python train.py --hidden_act="drelu" --router_score="sigmoid" --normalize_top_k=false --routed_scale=1.0 --scale_expert_input=true --init_std_router=0.0204 --norm="rmsnorm" --norm_eps=1e-05 --optimizer="soap_variant" --max_grad_norm=1.0
Below are experts of layer 10 (counted from 0) of a mixture-of-experts language model. Rows are named router (the router's row for the expert), gate (a neuron's input weights, with its number), up (a neuron's input weights, with its number) and show model dimensions 0-79. Each number is 50 + 10 x the weight over its row's rms, rounded and kept within 0 to 99.
Before each expert's rows: a language model's description of what the expert responds to. This comes from a sample of Wikipedia text that the model never trained on.

# expert 3
What it handles: Common nouns and word-final suffixes in running prose, often plurals, such as competitions, career, duties, season, album.
router:99 62 68 56 57 41 64 52 39 79 82 47 54 37 46 57 66 57 43 45 34 54 43 42 41 48 51 49 47 52 58 62 51 45 61 52 57 70 53 43 52 54 37 55 49 40 65 55 46 57 26 52 53 56 58 56 47 63 66 46 61 31 66 62 44 54 25 45 32 39 63 57 47 59 56 27 43 65 61 56
gate0:47 37 36 42 59 52 53 43 42 53 39 61 56 41 38 55 41 71 52 53 52 35 38 49 51 53 65 50 43 53 35 35 50 51 47 63 37 78 43 68 48 40 41 56 62 58 51 51 33 44 62 38 61 33 52 36 70 49 55 51 65 42 63 54 37 48 38 71 45 53 61 39 50 54 51 36 52 50 61 37
up0:54 39 36 50 40 60 44 58 51 42 41 45 37 43 47 38 37 61 55 53 50 50 58 55 48 51 50 57 38 63 59 48 54 47 46 45 41 34 51 65 48 50 50 39 43 67 50 42 40 36 37 50 56 48 64 45 79 39 50 47 60 33 54 45 60 73 46 50 60 55 48 50 42 65 51 55 55 46 54 52
gate1:57 23 50 64 79 53 63 55 49 59 40 30 44 74 41 49 45 33 51 45 57 59 54 45 33 54 51 66 48 45 39 47 49 47 61 45 47 63 43 33 47 40 61 49 49 49 44 41 48 45 44 46 53 34 63 56 47 49 51 35 62 31 67 45 44 66 55 51 55 60 54 35 47 58 63 40 51 51 58 47
up1:58 34 51 65 60 64 44 43 40 61 73 55 36 40 47 45 56 47 56 58 51 43 43 34 35 47 70 68 61 50 44 60 62 66 53 53 38 51 50 54 62 42 56 54 42 59 50 52 45 33 41 57 58 57 39 56 70 38 48 75 48 65 48 37 55 57 55 46 41 62 48 39 46 43 59 29 31 37 55 61
gate2:39 53 53 24 42 62 40 32 33 39 67 59 57 37 48 20 36 48 52 43 55 47 50 47 52 52 46 47 42 37 41 44 47 39 41 51 27 55 55 45 53 68 24 38 40 36 64 53 34 60 38 47 33 52 40 59 47 46 56 38 45 56 47 60 72 31 53 57 56 48 54 56 37 43 50 32 30 42 63 65
up2:57 54 56 41 57 53 61 60 48 63 66 63 41 60 57 27 44 64 54 53 59 59 54 53 64 37 51 63 29 40 57 55 48 35 52 55 42 37 74 30 52 30 39 29 59 49 59 34 54 58 48 46 43 48 44 51 50 51 54 30 79 45 45 56 53 55 49 43 54 58 43 58 59 55 30 45 55 55 52 31
gate3:53 60 62 55 63 61 49 52 49 34 56 68 72 59 72 53 46 54 39 59 49 33 48 58 58 39 55 58 58 36 61 59 38 50 56 29 54 41 57 48 46 68 39 40 36 73 48 52 49 47 43 54 51 56 49 35 45 47 59 52 54 41 46 49 59 57 27 45 47 47 54 46 41 47 62 50 23 40 37 47
up3:57 73 57 50 37 59 31 45 36 39 47 47 65 34 53 48 59 56 59 79 44 51 42 54 62 54 65 53 55 35 59 27 57 29 55 42 46 49 38 39 51 63 51 57 50 57 58 55 55 39 48 52 43 62 44 58 57 54 48 34 52 60 48 44 31 60 42 58 48 52 42 53 64 43 64 59 52 62 63 43
gate4:41 48 62 66 55 68 35 39 44 49 55 53 58 71 66 47 53 41 41 55 35 48 53 62 61 52 30 42 51 50 68 47 41 35 53 50 49 72 61 39 52 55 54 52 37 65 60 50 56 44 45 69 43 43 44 34 67 44 55 47 49 39 49 42 63 49 71 45 56 30 54 56 62 45 69 60 53 50 69 60
up4:51 70 66 39 40 63 51 48 41 33 32 44 38 48 52 26 50 64 62 50 43 52 34 60 24 47 51 65 49 59 55 53 58 50 54 45 39 62 53 55 46 66 35 46 47 59 55 56 56 35 64 45 39 41 50 46 28 45 65 61 48 59 60 41 60 40 58 41 48 51 58 51 63 47 48 47 54 59 53 49
gate5:63 63 42 44 49 62 59 50 53 60 40 40 55 54 38 72 68 58 55 45 43 55 45 49 63 44 54 56 42 49 56 39 45 56 33 48 60 61 49 45 60 36 53 46 41 60 49 45 48 39 42 37 48 40 35 49 51 63 47 53 42 64 63 54 61 41 52 67 66 39 48 39 46 55 41 62 53 84 59 43
up5:43 68 60 49 58 54 47 50 77 62 52 48 52 31 58 58 46 52 60 44 38 61 43 52 37 63 31 40 57 58 54 54 43 28 34 65 37 46 45 49 40 44 45 55 54 53 48 36 59 31 52 60 60 79 53 60 56 46 42 48 51 52 45 71 55 33 39 49 49 25 26 56 44 47 53 54 48 59 41 46
gate6:64 46 47 74 55 54 45 52 32 40 55 44 51 46 43 59 44 65 45 39 55 36 48 69 56 70 32 55 42 45 55 41 43 33 64 47 48 55 59 57 69 71 52 56 58 55 41 48 47 53 55 48 59 50 41 55 53 40 41 49 65 45 53 43 54 77 40 45 37 39 51 54 43 53 41 58 54 46 46 64
up6:65 74 54 46 57 39 33 62 55 53 47 43 63 49 35 45 48 52 54 67 42 48 53 45 36 41 54 52 46 60 50 38 75 39 54 53 50 52 25 40 61 45 50 39 50 60 57 80 54 48 52 65 55 59 45 55 50 44 50 49 40 43 61 68 52 50 39 36 45 49 59 70 57 28 38 55 47 49 59 51
gate7:60 41 73 52 60 37 51 58 48 54 73 70 45 54 57 48 55 54 49 34 36 46 50 42 37 67 58 59 52 52 33 73 40 47 55 57 53 44 48 54 44 41 67 53 32 51 38 51 61 46 50 38 52 33 54 36 52 55 58 43 53 27 49 65 51 70 40 41 56 35 49 55 41 45 39 59 39 54 64 51
up7:41 45 65 54 49 48 45 61 25 62 50 38 61 49 41 57 57 40 60 52 40 51 34 56 76 43 37 42 52 52 52 42 62 46 38 44 56 44 56 29 53 51 37 43 56 40 57 45 52 56 54 40 45 47 50 53 46 51 53 55 43 63 44 39 53 48 42 51 38 43 51 42 53 41 58 32 61 71 53 44
gate8:44 61 49 65 55 43 51 54 66 47 57 53 64 47 52 56 51 30 41 65 82 55 63 55 56 71 58 40 35 45 63 43 53 54 41 39 53 60 66 38 55 55 55 44 42 66 61 34 67 57 41 71 45 51 54 50 43 54 43 58 40 30 53 45 63 46 28 53 44 28 55 48 45 55 40 55 44 39 51 51
up8:39 57 60 55 51 57 54 48 40 56 49 50 58 54 45 52 20 43 61 54 35 55 43 39 58 49 52 34 46 73 54 57 49 54 59 56 59 47 74 49 50 32 59 38 48 47 48 50 50 50 41 44 33 54 60 68 45 61 55 46 40 50 54 32 48 43 53 49 54 50 58 32 56 47 42 40 59 55 66 53
gate9:54 68 47 49 55 65 47 44 48 23 71 51 52 64 48 57 65 47 48 56 30 43 62 53 40 53 68 37 41 41 48 29 55 47 59 39 55 56 38 59 44 53 34 46 43 48 51 45 36 56 49 59 60 34 57 29 58 57 54 48 42 60 65 41 50 37 35 39 46 63 46 42 70 45 45 58 48 48 69 57
up9:56 47 54 56 51 67 40 41 62 60 58 47 42 57 37 39 69 46 74 37 30 42 53 43 62 51 67 27 53 77 48 52 40 64 59 61 48 48 44 47 29 52 46 31 45 56 65 40 52 59 62 51 57 54 61 59 37 40 39 28 54 54 54 44 45 32 54 44 54 68 30 66 66 67 61 52 48 31 69 54
gate10:69 59 77 22 54 54 54 42 35 69 58 60 53 60 52 45 46 50 44 56 56 37 51 51 32 53 50 56 50 47 48 51 57 37 32 61 55 45 50 57 49 37 57 43 49 58 66 64 57 49 46 53 48 29 65 45 45 62 65 53 44 50 46 33 44 53 31 47 54 50 33 33 51 64 45 51 54 61 52 62
up10:52 62 40 36 58 59 77 49 56 77 55 68 48 40 54 59 64 36 60 57 39 52 41 47 54 41 45 33 48 42 25 53 37 40 43 60 55 68 45 48 54 62 41 30 48 47 48 40 52 61 44 45 49 47 69 60 56 47 73 57 32 34 57 56 34 51 49 38 46 55 51 37 31 65 43 42 35 37 56 65
gate11:53 65 67 63 54 52 51 31 43 64 58 52 55 32 48 52 38 42 40 43 58 46 44 48 53 45 50 40 40 51 58 52 49 50 50 64 64 64 64 60 59 59 41 61 53 35 51 42 49 50 60 58 43 61 32 53 33 45 62 35 46 49 53 20 54 43 55 37 41 47 50 64 51 45 71 44 57 39 46 43
up11:56 58 62 72 62 51 65 59 45 49 45 85 48 44 36 38 61 80 51 62 55 44 40 53 55 60 50 60 53 34 46 45 60 67 54 47 72 37 54 69 56 55 68 57 62 62 51 37 43 56 41 39 56 61 34 49 57 63 60 66 56 54 48 37 41 62 52 60 49 36 28 58 49 47 30 47 41 49 64 56
gate12:41 62 44 55 43 57 64 52 47 44 91 47 39 49 53 48 50 46 48 56 33 51 50 55 65 60 54 65 40 47 48 50 59 40 63 28 52 55 61 40 46 71 55 51 62 49 46 49 49 68 56 66 40 47 40 50 31 76 56 49 48 58 45 45 58 50 53 52 63 51 52 41 48 34 52 43 46 62 56 47
up12:82 53 60 25 51 46 49 40 52 48 44 38 68 45 57 57 76 41 52 53 56 36 35 46 50 46 49 49 32 60 61 46 45 51 51 46 56 60 32 66 46 47 56 53 43 64 43 44 46 52 54 47 48 63 57 48 55 37 43 68 40 33 61 46 58 36 62 44 58 54 51 31 55 40 63 58 53 47 47 61
gate13:48 71 64 45 58 57 60 47 34 50 38 55 50 38 41 58 14 53 41 54 49 47 57 57 35 58 45 57 53 62 61 45 51 35 42 43 61 62 33 52 44 49 48 47 55 74 65 42 43 54 63 66 44 42 47 49 41 55 45 60 51 34 84 50 36 72 23 49 35 41 65 49 54 41 57 45 62 53 49 48
up13:41 41 65 50 54 45 44 45 46 41 62 51 42 42 32 58 50 47 56 59 38 55 70 50 43 38 53 40 47 50 76 51 53 44 50 51 45 35 51 31 66 35 33 52 47 44 43 57 52 42 47 55 36 59 51 57 62 44 33 67 56 44 48 44 44 57 45 58 46 58 55 34 60 56 60 73 52 49 29 50
gate14:37 41 45 38 53 46 33 45 42 46 53 59 56 52 46 50 62 61 57 55 57 50 34 55 36 18 56 33 31 27 45 48 58 38 54 51 41 50 47 49 48 51 29 36 45 54 66 51 42 73 43 41 40 39 52 40 44 29 46 56 44 39 57 29 39 67 53 62 63 36 52 48 43 48 50 52 83 48 50 56
up14:47 49 56 46 62 45 41 34 30 61 66 60 42 36 55 57 53 58 29 33 38 57 60 60 62 57 52 45 45 57 51 55 53 54 56 43 37 50 48 35 49 35 49 70 44 35 45 55 48 42 68 45 65 72 52 50 52 43 52 34 41 51 42 51 42 35 46 33 49 44 47 65 52 56 58 66 57 55 42 50
gate15:52 32 36 34 40 42 40 40 53 61 48 58 47 62 49 17 54 48 54 44 61 39 49 56 31 51 66 69 80 64 40 46 44 59 51 46 59 52 42 59 43 53 52 47 44 51 55 61 31 30 60 54 55 56 42 44 55 47 63 50 49 38 48 57 52 47 49 35 59 38 68 56 58 53 56 63 45 55 50 57
up15:59 42 49 45 39 41 64 43 48 41 45 52 35 72 52 50 51 57 50 67 65 66 53 42 32 63 45 54 50 52 67 58 47 42 46 52 49 35 55 69 49 28 55 45 58 47 53 53 44 37 60 43 62 44 56 28 55 73 54 56 48 46 46 53 54 51 47 67 34 53 36 38 46 62 41 61 53 53 55 45
gate16:66 70 57 62 53 56 60 53 58 28 49 48 49 58 59 57 68 49 49 44 56 54 48 56 40 71 60 45 42 58 59 55 51 52 61 52 53 50 48 44 74 58 58 54 54 40 67 45 56 45 39 39 39 40 75 42 58 54 29 62 48 38 67 47 53 48 47 42 40 46 23 60 47 69 54 43 63 57 29 51
up16:45 70 35 44 60 49 48 53 51 50 59 47 49 40 50 59 62 45 43 48 53 43 47 62 52 51 47 58 42 32 52 38 59 31 52 36 47 22 49 34 66 41 29 39 66 44 47 69 59 48 44 66 55 45 35 55 52 49 70 62 48 46 43 60 30 57 67 48 58 52 65 47 36 62 67 56 39 56 52 65
gate17:55 30 65 51 49 47 53 57 37 36 45 52 38 46 56 47 46 59 50 39 38 61 45 59 24 38 37 45 74 41 42 52 50 45 50 61 46 60 38 60 73 42 41 49 57 31 49 50 40 50 63 63 47 50 49 44 46 53 40 40 61 59 50 56 48 43 64 56 40 43 58 55 67 66 30 22 33 61 40 49
up17:62 49 63 49 31 39 47 49 44 42 37 40 60 48 53 48 44 51 58 38 56 61 69 78 28 53 32 49 51 61 47 55 61 51 66 54 43 49 39 48 66 55 27 49 37 37 49 43 48 48 47 48 44 49 54 43 51 47 38 50 62 47 48 58 42 47 57 38 61 56 54 57 77 70 56 37 39 55 41 64
gate18:32 35 63 48 44 40 39 31 22 61 59 51 28 67 72 60 52 47 34 43 40 54 58 50 46 48 50 53 56 39 56 50 49 39 55 57 40 33 44 39 48 54 60 72 53 57 53 63 61 51 66 55 53 39 29 42 36 47 79 53 53 38 37 63 66 47 53 50 58 35 45 56 44 49 56 47 49 48 49 48
up18:44 53 48 44 44 38 61 53 40 46 48 72 62 56 51 41 38 59 54 50 55 48 38 63 49 47 43 55 46 52 66 40 55 55 73 67 48 42 53 57 46 62 57 32 57 49 23 55 54 36 56 43 41 58 45 65 58 66 50 58 54 56 59 51 62 61 55 42 42 45 47 47 44 52 43 44 52 28 63 55
gate19:35 36 34 45 53 51 62 50 43 52 48 47 54 72 30 48 44 45 48 43 58 54 54 70 52 24 43 58 38 38 53 49 62 46 59 47 64 57 47 45 49 39 43 53 52 59 38 60 49 39 75 39 49 39 61 53 48 47 40 45 72 33 49 75 60 46 59 48 45 65 48 54 45 52 65 48 46 51 45 42
up19:67 45 47 48 37 54 52 53 58 41 42 46 42 58 46 56 55 44 51 38 51 54 48 51 50 37 58 55 52 50 65 43 57 59 37 41 74 48 56 50 47 42 39 43 39 49 32 62 36 68 46 45 72 65 37 54 43 34 48 41 60 58 65 54 67 64 45 47 39 48 47 51 45 33 49 47 54 55 53 45
gate20:43 47 74 48 61 56 64 39 53 50 54 44 29 38 46 41 37 78 57 49 48 60 46 42 43 52 37 63 68 38 50 38 38 25 62 62 58 45 49 38 55 53 63 52 58 65 63 52 48 52 51 49 66 47 64 64 52 31 52 50 45 52 54 55 60 53 40 35 49 39 57 35 58 46 58 34 58 54 55 41
up20:54 38 54 66 42 34 38 45 62 49 43 61 47 40 46 67 57 46 28 20 60 26 49 42 59 55 53 53 47 63 57 60 54 51 61 57 60 43 43 54 58 55 58 53 52 51 50 52 50 55 60 61 61 59 50 56 45 50 27 39 44 69 49 62 44 47 39 48 47 36 44 38 38 18 44 52 58 53 43 40
gate21:52 55 33 73 55 42 49 36 26 62 45 42 54 52 44 59 56 46 24 59 45 43 59 43 55 67 47 58 45 59 40 38 54 64 42 55 47 48 56 46 50 51 65 50 53 45 47 52 55 52 52 53 49 42 61 53 43 49 57 71 58 54 49 48 44 47 58 48 61 44 53 38 61 36 48 55 52 48 51 48
up21:52 56 52 43 53 50 52 36 50 69 56 46 54 51 45 55 64 42 33 51 37 46 44 60 48 34 49 65 68 39 48 50 63 63 57 44 42 53 53 46 53 66 50 61 59 64 50 53 37 35 50 54 62 54 59 34 37 66 49 36 43 40 54 45 41 53 60 36 54 56 56 51 46 46 68 57 47 53 71 55
gate22:46 55 33 50 44 34 52 42 62 27 36 45 44 57 53 45 58 59 48 38 58 65 26 41 38 58 40 77 45 45 63 61 62 46 59 53 46 60 39 37 42 64 58 70 42 56 59 55 46 60 40 18 62 59 52 53 70 39 44 52 50 47 74 44 54 53 45 49 37 45 58 51 58 34 48 53 36 55 42 43
up22:59 59 42 52 66 61 49 36 45 36 52 67 49 43 48 63 55 52 31 46 57 46 40 60 47 45 62 58 34 53 62 60 71 43 50 49 51 65 45 62 55 48 42 49 48 43 58 67 69 58 57 39 32 47 60 49 56 38 43 43 55 53 61 52 47 59 58 36 43 55 39 48 29 48 57 52 58 54 76 56
gate23:57 56 47 61 51 62 36 41 66 43 62 42 50 51 52 35 46 27 41 47 38 52 56 67 64 44 64 47 55 70 56 52 41 59 57 54 63 62 41 56 63 56 54 52 36 53 60 49 58 51 57 49 63 47 55 47 35 50 54 45 54 38 45 65 46 48 40 32 49 54 41 65 55 43 61 47 50 39 56 35
up23:34 52 37 47 57 54 57 49 55 41 33 41 47 37 42 51 41 43 55 34 66 37 40 39 57 47 49 47 51 59 48 46 56 39 35 56 49 47 60 50 60 55 39 51 41 43 44 58 31 49 55 40 35 57 72 47 67 51 68 24 51 57 59 47 47 47 60 48 32 49 46 47 52 53 45 46 47 56 82 44
gate24:40 52 35 31 60 38 60 53 77 55 42 41 53 46 42 49 46 45 53 46 43 54 50 47 61 41 63 35 54 43 47 54 59 61 43 37 41 50 42 46 33 45 73 67 59 48 44 39 65 50 49 50 38 56 39 65 71 69 67 41 56 43 60 56 48 35 70 32 38 45 66 66 46 59 38 58 43 57 43 63
up24:53 54 51 48 57 66 33 36 53 52 58 44 58 40 38 37 51 34 40 54 63 50 37 41 49 49 39 34 69 58 53 49 62 64 41 62 63 44 57 57 44 35 53 64 63 29 50 53 81 52 68 55 47 47 47 47 42 50 58 59 51 42 44 67 39 67 45 45 47 57 30 43 46 43 50 48 47 35 50 44
gate25:46 31 33 59 57 53 58 40 43 55 51 66 44 71 54 53 54 46 54 50 53 51 53 45 43 46 49 70 53 47 40 56 40 40 70 62 50 59 59 39 54 47 53 40 34 65 51 45 52 53 61 37 70 49 59 41 51 37 58 48 52 67 50 40 42 47 65 43 52 43 53 53 34 63 62 63 52 41 71 52
up25:48 52 48 41 46 57 57 40 45 64 50 43 52 57 50 42 62 44 47 49 31 28 45 60 65 67 61 42 41 49 61 61 65 21 68 76 63 50 38 63 43 56 43 36 55 76 59 54 62 48 55 55 55 48 49 45 50 42 55 59 49 55 42 58 32 70 39 33 60 29 50 51 60 59 39 64 63 36 54 40
gate26:56 35 45 59 22 59 40 68 57 52 36 57 47 42 52 50 59 46 55 50 45 59 44 60 51 24 35 43 58 55 49 58 43 46 63 45 63 65 56 49 52 45 57 43 33 46 58 69 36 46 65 33 52 53 56 60 52 45 64 43 60 46 48 47 32 47 51 51 51 47 49 33 39 57 51 38 40 67 54 48
up26:34 52 43 63 52 51 30 35 50 38 31 46 53 62 58 53 37 38 56 52 43 23 48 46 53 55 40 29 43 53 68 50 46 56 50 55 40 54 48 60 27 46 49 41 46 58 71 57 55 17 62 41 57 29 36 69 43 31 67 25 37 51 48 57 35 39 38 44 44 44 66 49 50 49 46 47 44 61 53 63
gate27:43 37 65 43 40 41 33 49 50 43 53 46 54 48 48 60 59 51 56 35 50 49 46 59 51 32 50 41 31 41 65 57 41 32 57 56 36 47 51 36 45 56 57 48 60 58 63 38 38 52 66 37 47 47 31 53 48 41 36 48 52 43 54 34 56 54 53 39 48 69 46 55 49 46 62 56 34 65 53 43
up27:55 47 60 57 44 50 47 36 54 50 52 56 42 52 54 55 52 56 50 43 56 53 48 58 58 46 40 31 40 44 31 59 63 44 58 53 30 57 58 52 66 71 67 50 60 66 30 47 65 48 44 59 50 73 43 66 72 57 58 41 47 59 46 62 61 64 36 58 44 58 77 54 52 42 35 64 59 70 52 39
gate28:59 41 47 44 67 37 60 42 33 50 51 53 37 48 47 63 44 61 20 49 51 48 53 47 48 48 42 65 52 47 57 37 71 45 47 32 44 38 42 36 56 46 41 58 39 62 57 44 49 50 53 56 62 34 40 66 51 49 57 33 36 53 48 53 53 52 40 61 63 46 46 34 37 28 41 52 45 58 27 71
up28:54 67 40 63 36 49 51 48 34 34 39 39 44 47 59 50 57 67 40 60 54 54 59 54 43 50 65 55 50 34 37 48 60 42 40 51 25 57 80 50 60 73 36 57 45 50 34 45 19 55 43 57 56 52 60 54 40 45 55 39 50 47 63 46 66 52 33 39 34 54 39 50 60 36 59 65 52 52 35 54
gate29:46 55 47 74 49 47 52 35 64 46 57 66 60 43 39 42 58 40 40 53 56 64 49 52 55 47 43 47 57 41 60 55 56 60 62 46 52 41 48 56 62 54 45 67 31 53 50 54 47 40 47 63 49 50 53 48 37 81 44 45 61 58 60 56 47 69 60 58 49 56 47 47 65 45 54 42 52 46 64 47
up29:43 49 51 82 50 31 46 68 64 45 45 58 53 53 52 64 45 60 57 49 58 57 43 51 77 55 51 55 62 59 36 62 72 48 46 33 40 64 45 49 64 47 43 51 55 64 39 53 43 51 38 62 49 57 50 71 54 58 46 56 51 54 53 53 47 51 53 55 52 47 36 59 51 60 41 60 39 52 40 39
gate30:63 26 62 60 44 53 54 33 62 64 68 42 48 30 57 59 41 55 52 44 48 42 44 47 36 66 64 26 55 47 49 52 48 48 60 46 47 45 69 38 49 35 62 49 37 55 56 44 47 50 52 56 52 41 50 46 63 54 50 63 46 49 52 38 60 53 59 52 50 56 46 57 49 48 75 50 64 58 52 53
up30:62 49 65 51 42 50 51 45 53 46 50 61 56 47 55 51 56 49 44 41 54 57 58 52 61 68 61 57 61 59 47 48 48 51 45 72 55 68 45 43 37 52 50 23 54 53 36 55 57 56 71 63 57 36 55 64 31 51 57 59 40 39 67 44 49 44 34 49 49 56 54 50 65 57 53 43 72 57 38 58
gate31:47 70 46 43 50 49 51 50 25 55 48 49 46 77 45 45 65 75 43 62 37 49 47 52 58 53 39 61 48 59 46 39 39 30 58 58 38 52 48 40 48 63 53 46 46 61 49 23 66 55 68 50 48 46 49 44 48 46 36 69 51 45 54 61 49 53 45 48 40 50 54 70 39 46 63 40 57 57 48 56
up31:48 54 64 50 60 62 56 38 36 48 37 61 35 67 67 51 49 47 42 48 54 66 62 51 40 50 42 47 27 54 58 61 40 59 41 45 60 29 45 39 58 40 33 53 35 60 25 38 61 53 33 53 31 40 57 51 51 42 65 68 50 43 55 61 41 45 52 36 54 54 56 49 55 59 47 42 35 58 65 44
gate32:49 57 59 50 45 36 43 38 49 55 44 36 51 45 39 59 62 59 30 49 42 45 57 58 62 45 50 76 57 53 42 43 61 62 67 63 59 41 38 54 56 49 45 34 55 46 62 60 46 43 52 45 47 50 51 30 20 54 42 61 41 53 70 43 53 44 61 41 55 60 46 42 63 47 67 45 47 31 64 49
up32:58 38 60 50 43 47 55 42 55 46 52 28 50 53 39 49 37 47 55 43 35 37 51 34 55 50 70 56 46 50 42 29 51 57 47 64 69 45 37 39 33 48 68 35 60 45 46 56 61 49 38 42 56 67 52 51 42 36 51 35 46 50 50 56 37 42 41 50 57 34 55 38 32 48 67 43 59 55 55 51
gate33:45 45 67 48 66 68 56 40 50 46 68 44 55 55 56 66 46 50 48 67 57 48 51 46 58 59 60 72 38 64 63 47 47 46 54 45 43 64 46 59 63 60 42 53 49 42 34 36 43 34 39 41 54 41 67 43 53 55 47 48 37 52 45 54 50 53 35 42 67 53 37 41 43 48 38 48 49 43 47 61
up33:51 57 58 39 60 63 56 32 62 57 54 52 31 50 74 41 46 49 20 50 24 66 54 41 41 30 65 41 56 68 69 60 52 46 53 53 47 48 43 51 31 67 41 53 48 41 68 43 46 50 63 34 72 46 48 63 65 61 66 41 60 62 37 58 66 58 29 58 64 59 45 48 57 46 43 48 47 59 50 51
gate34:72 48 66 51 54 64 47 63 36 66 46 55 59 44 45 33 49 82 42 63 40 55 59 50 43 54 55 52 43 67 62 54 36 24 41 58 57 54 32 53 64 45 63 50 54 51 38 51 54 38 41 55 39 78 50 50 42 31 62 44 51 50 54 44 51 62 54 57 53 42 54 56 46 34 53 62 51 47 54 26
up34:51 48 70 36 50 74 35 66 35 50 80 39 53 67 51 65 47 47 50 48 46 36 51 51 61 44 51 46 58 56 58 54 58 38 42 50 65 57 56 41 60 47 58 32 38 37 44 34 53 54 56 53 40 40 56 53 36 54 62 37 48 24 71 34 38 65 46 42 42 52 57 47 36 56 46 53 63 78 54 46
gate35:46 50 36 62 34 53 48 65 51 36 35 54 52 43 37 53 56 47 49 48 32 53 49 51 48 27 35 39 38 53 46 56 53 68 53 46 49 69 38 38 51 44 46 39 49 49 47 77 52 61 52 58 47 33 42 52 55 55 49 42 29 63 44 51 62 66 50 58 56 66 56 56 43 41 52 55 52 41 50 46
up35:52 43 40 52 59 33 47 55 48 40 44 73 43 49 68 43 74 51 37 59 45 50 38 33 45 39 34 46 36 52 46 45 51 52 69 71 41 49 56 51 35 34 42 40 51 43 51 42 61 43 64 44 64 69 54 54 52 44 59 49 73 45 57 64 43 61 57 37 40 49 47 30 49 43 38 38 58 36 68 34
gate36:48 56 40 51 73 48 59 58 35 48 54 60 49 54 54 66 40 59 57 55 46 50 55 48 52 44 53 63 61 43 51 41 40 38 32 55 51 38 53 55 47 39 57 38 61 49 51 54 47 41 56 69 36 53 57 44 56 57 53 40 43 55 57 50 57 58 38 62 35 57 53 45 29 30 47 50 44 55 49 45
up36:33 31 37 38 58 63 47 65 49 39 45 52 47 53 28 68 65 64 54 52 51 33 48 50 49 53 41 52 51 51 43 60 48 44 29 51 55 48 56 41 49 44 63 43 56 35 57 47 43 49 57 53 47 52 40 46 39 40 58 43 59 58 49 51 42 22 44 69 22 42 69 66 50 42 29 66 51 52 68 59
gate37:51 56 58 55 59 47 45 45 57 43 50 65 41 41 47 54 44 62 45 52 53 42 47 30 43 54 51 69 44 43 49 57 47 33 56 36 50 50 39 37 67 69 50 53 55 48 39 47 51 60 34 44 63 36 48 63 47 58 49 66 53 49 41 29 48 62 55 45 47 63 56 50 46 69 30 39 50 54 48 43
up37:41 34 68 74 57 47 52 36 54 48 58 53 68 40 54 53 63 31 49 55 48 40 45 41 65 70 65 49 50 46 63 44 46 57 51 56 63 70 55 57 41 48 46 69 58 59 55 53 58 52 47 47 61 34 30 56 42 57 46 50 35 46 30 61 37 48 52 41 37 50 55 55 52 58 81 52 34 60 61 69
gate38:57 41 36 60 68 45 48 42 42 34 51 47 60 36 44 51 58 65 39 40 38 53 61 57 38 60 63 48 36 59 52 40 52 62 62 44 61 37 43 35 53 50 38 60 75 39 31 42 62 52 47 32 54 34 46 62 52 25 47 46 53 62 59 45 58 52 66 46 30 32 54 65 61 33 44 40 47 47 38 43
up38:41 59 35 47 46 54 63 59 56 37 61 41 49 38 60 54 69 58 52 61 52 53 54 58 42 71 48 49 50 44 33 36 53 54 38 48 45 50 53 36 64 65 41 45 50 64 45 50 52 78 53 57 50 46 55 60 41 34 41 76 57 64 34 59 42 59 50 52 56 41 53 64 61 74 65 55 31 49 68 44
gate39:41 61 59 53 62 45 54 55 38 44 35 41 52 57 57 58 59 52 47 31 46 58 49 37 39 57 62 58 39 48 40 63 40 43 53 63 56 38 57 39 56 58 48 47 46 56 38 36 37 52 46 63 52 58 38 49 43 43 48 74 55 50 41 55 44 49 49 68 34 61 42 47 53 53 37 49 39 39 51 53
up39:37 45 57 49 77 57 32 37 31 40 49 41 46 54 59 57 55 57 38 53 66 55 67 67 58 38 47 38 46 60 61 39 55 48 58 61 50 52 66 63 66 52 37 52 33 43 41 62 32 54 49 60 48 56 59 51 42 54 47 47 34 29 45 44 67 54 46 57 46 38 73 59 40 56 44 53 59 60 30 70
gate40:33 33 51 35 57 58 48 50 55 67 50 53 53 57 64 44 47 47 44 40 53 43 37 45 55 53 39 59 65 59 67 61 52 42 42 63 67 51 39 46 41 51 53 50 32 57 48 45 56 44 38 41 43 36 66 58 50 44 63 54 47 43 48 59 30 65 60 42 38 46 55 69 35 54 66 77 40 49 60 50
up40:34 38 50 61 50 35 51 62 57 41 42 49 55 51 27 65 50 48 48 65 52 55 58 46 51 71 66 36 68 60 56 65 30 51 57 54 43 48 34 55 59 34 59 33 29 54 37 63 42 52 47 38 53 65 54 54 46 40 48 56 44 50 40 60 53 42 34 46 53 33 59 50 42 66 36 49 49 58 45 68
gate41:44 52 57 55 56 74 41 38 42 57 57 65 56 62 24 55 52 47 48 41 58 66 54 59 53 56 43 44 42 56 70 62 55 56 36 53 65 62 51 47 50 41 56 46 61 53 44 58 69 71 51 51 37 55 43 48 58 57 65 45 52 41 61 46 42 50 40 41 49 40 58 55 55 34 55 36 56 56 51 30
up41:69 55 59 47 46 67 52 57 56 68 56 61 45 40 53 42 55 41 59 58 48 40 48 54 54 54 40 26 59 47 37 47 56 57 48 70 62 52 41 51 43 56 51 46 52 65 57 57 45 39 50 51 60 35 43 56 41 68 33 42 54 50 48 58 52 45 58 41 48 25 63 54 40 54 44 18 50 70 74 64
gate42:67 47 70 45 58 74 53 56 66 56 50 55 41 54 58 70 37 69 56 46 60 52 40 32 53 41 43 65 54 75 49 50 49 43 67 39 50 52 44 53 39 26 41 43 46 57 53 50 60 36 39 41 58 61 39 52 59 48 46 49 48 60 68 50 39 57 47 57 45 58 48 27 46 43 57 47 36 46 32 43
up42:60 72 52 44 42 60 30 46 51 35 37 47 56 62 50 35 54 44 53 55 58 49 44 59 43 41 53 37 37 56 52 39 41 66 59 46 50 59 52 32 54 52 47 50 36 52 67 47 62 61 46 40 47 35 59 65 57 51 60 63 53 52 59 35 38 51 38 45 53 36 58 59 69 54 53 54 46 52 76 40